config.toml
n_layer = 15
d_model = 256
n_experts = 64
experts_per_token = 8
moe_layers = [0, 1, 2, 3, 4, 5, 6, 7, 8, 9, 10, 11, 12, 13, 14]
router_score = "softmax"
normalize_top_k = false
routed_scale = 3.6
balance_loss = 0.00353
groups_per_token = 2
optimizer = "cautious_adamw"
beta1 = 0.9
seq_len = 1024
dataset = "wikipedia_en"
Below are experts of layer 8 (counted from 0) of a mixture-of-experts language model. Rows are named router (the router's row for the expert), gate (a neuron's input weights, with its number), up (a neuron's input weights, with its number), down (a neuron's output weights, with its number) and show model dimensions 192-255. Each number is 128 + 24 x the weight over its row's rms, rounded and kept within 0 to 255.
Before each expert's rows: "gets" lists some tokens that make up at least twice as much of what it gets as of all text. This comes from a sample of Wikipedia text that the model never trained on. Tokens count by the router's weight.

# expert 52
gets: "0", "1", ".", " ", "2", "5"
router [142 121 119 140 160 112 122 136 121 154  94  93 168  69 104 111 103 146 122 160  69  95 147 112 148 145 155 192 155 148 126 155 191 144 125 137  99 171  91 103 124 116  94 107 140 122 100 101 127 157 141  83 131 122 143 153 142 114 185 141 132 128 129 157]
gate0 [140 119 128 121 151 120 144 130  96 121 108 157 124 114 138 164 115 162 102  95 115 115  91  87 191 135 129 147 178 146 142 129 122 134 127  93 135 179 156 133 133 103 125 105 185  88 119 104 117 189 134 115 160 129 108 159 138 170 133 134 112 139 131 127]
up0 [134 157 110  68 149 130 144 146  65 112 119 143 111 123 156 112 117 126 138 142 129 116 137  87 104 136 152 129 163 158 118 127 123 126 137 106 136 167 143 147 139 137 168 116 144 121 127  90 111 125 139 128 154 133  92 144 124 131 136 119 112 133 104 143]
down0 [162 114 111 129 119 113  97 117  77 124 127 150 168 114 132 106 113 172 159  95  93 107  66 121 119 169 133 176 112 122 179 152 122 107 130 146 126 139 112  99 153 142 117  72  99 129 114 118 120  85 145 146 144 108  95 188 150 147 155 128 109 143 155 154]

# expert 4
gets: " to", " in", " as", " on", " a", " for"
router [120 163 117 145 189 127 122 113 147 132 114 126 115 153 129 115 104  94 103  74 124 155 155 136 139  85 101  78 104 100 143 139 138 160 112 133 134 115 101 166 165 128 163 165 130 115 172 147 118 122  97 158 146 104 119 127 145 139 127 129 119 177 117 139]
gate0 [159 126 137 146 142 111 121  66 127  93 129 123 154 132 113  98 131  80  93 136 109 188 148 145 152 149 136 151 151 136 141 142 119 119  80 133 125 143 150 164 115 116  61 134 153  97 144 145 128 187 151 128 124 116 101 155 130 139 113 144 142 121  96 155]
up0 [ 79 132 129 143 105 145  95 167 140 153 110 126 137 133  92 121 126 135 154 122 147 119 139 160 143 166 128 103 140 144 119 123  88 152 131 145 120 156  89 175 107 176 116 171 126 103 135 116 155 127  99 119  82 146 115 136 118 110 147 131 103 192 161 120]
down0 [114 129 150 124 125 160 122 163  86 118 111 148 144 163 131 142 124 146 145 113 120 114 120 107 121 133 125 116  61  87  96 154 122 153 134 115 130 101 138 123 156 131 147 141 132 112 169 111 163 141 154  71 131 180 182 122 149 143 142 140 155 125 122  78]

# expert 0
gets: ",", " and", " (", " that", "\"", " at"
router [ 89 155 116 142  51 142 133 114 165 127 151 127 103 150 157 170  92 141 149 149 120 136 144 162 166 145 149 141 135 152 157  96 142 129 124 116 120 105 137 121 136 177 126 142 128 135 131 140 125 126 124  88 116 139 137 133 123 125 129 154 119 140 120 126]
gate0 [133 108  79 154  92 120 150 128 143 148 144 147 149 123 137 112 172 152 138 148 115 104 116 161 119 140 126 164 138 113 106 159 126  98 122  82 153 167 161 143 113 123  94 152 120 126 127 120 134 119 137 125  91 140 135 124 162 104 127 130 116 148 100 118]
up0 [109 128 123 124 129 125 128 164 115 120 124 104  88 101 127 143  82 117  90 151  94 117 157  60 145 118 154 137 120 125 159 106 125 146 122 155  73 156 128 148 122 187 136 110 119 118 148 171 105 108 109 157 171 123 142 147  87 126 141 120 125 135 160  99]
down0 [139 157  94 141 122 173 129 124 144 109  94 147 112 128 112  96 161 131 118 151 112 116 108 134 152 143 112 156 152 103 114 121 115 119 109 142 139 120 124 169 106 147 116 110 130 130 151 150 100 100 131 155 140 143 106 128 155 112 126 131 101 134 102 101]

# expert 51
gets: " ", "0", " (", "6", "7", "5"
router [155 108 113 129 162 108 160 110 109 118 106 121 126  58 146 101 105 154 127 186 141 151 133 142 165 127 144 135 172 146 126 146 158 143 143 138 121 147  71 153 117 104  98 134 131 159  89  90 111 123 187 135 134 100 127 147 148 101 131 115 134 102  96 140]
gate0 [145 122 128 165 158 146 146  95 142 138 141 125 134 140 119 145 153 147 122 108 139 182 128 143 105 144 161 120 114 138  87 111 106 137  84 134  93 113  97 156 141 115 131 158 123 149 112 144 136 145  97 117 133 140 142 104 144 136 197 136 148 131 116 115]
up0 [114 152 131 151 151 122 138 140 172  93 136 115  69 132 104 110 104 116 114  77 101 140 114  87 120 110 115 143  90  93 165 164 129 130 121 125 131 127 137 138 128  57 158 161 171 115 119 129 118 103 117 178 133  96 138 112 103 124  95 110 137 126 100 132]
down0 [ 95 119 134 136 140 153 113 124  92 131 153 149  86 121 121 106 132 126 150 170  91 169 116 107 125 102 118 113 102 100 135 106 122 122 183 100 132 109 123 131 165 134  92 122 133 158 126  91 113 137 131 124 168 141 123 139 134 112 173 125  75 150 146 152]

# expert 57
gets: ".", ",", "-", "1", " (", "4"
router [157  69 134 109 148 110 112 126 133 150 114 109 130  69 142  63 148 163 125 186 111 125 142 154 146 172 113 181 127 122 130 129 152 134 113 161 100 154  92 124 108 145 104 138 133 152 104 141 125 110 135  93 139 119 111 145 101 121 123  87 130  99 121 146]
gate0 [155  92  88 144 131 177 133 108 112 169 130 105 101 141 128 124 119 151 108  99 124 138 113 111 161 113  72 124 160 133 168 168 147 125 116 140 108 133  98 143 108 122 136 163 158 113 144 148 142 169 103 137  99 122 142 138 155 101 148 113 154 131 123 128]
up0 [124  90 114 162 152 118 125 157 158 169  86 107 135 116  98 121 129 114 163 149 141  99  98  95 160 130  88 153 170 113 131 135 143 138 125 136 104 142 102 143 150 152 151 120 133 144 221 154 126 130 110 110 120 128 142 132 147 114 112  85 100 137 167 169]
down0 [106 135 139 136 102 170 133 151 147 133 148 112 142 132 132 113 149 108 142 123 126 133 131 144 155 120 119 115 184 102 174 129 145 115 125 105 136 140  97  45 102 133 117 125 169 145  95 126 105 129 101 150 129 128 127 152 151 105 132 108 133  84 141 152]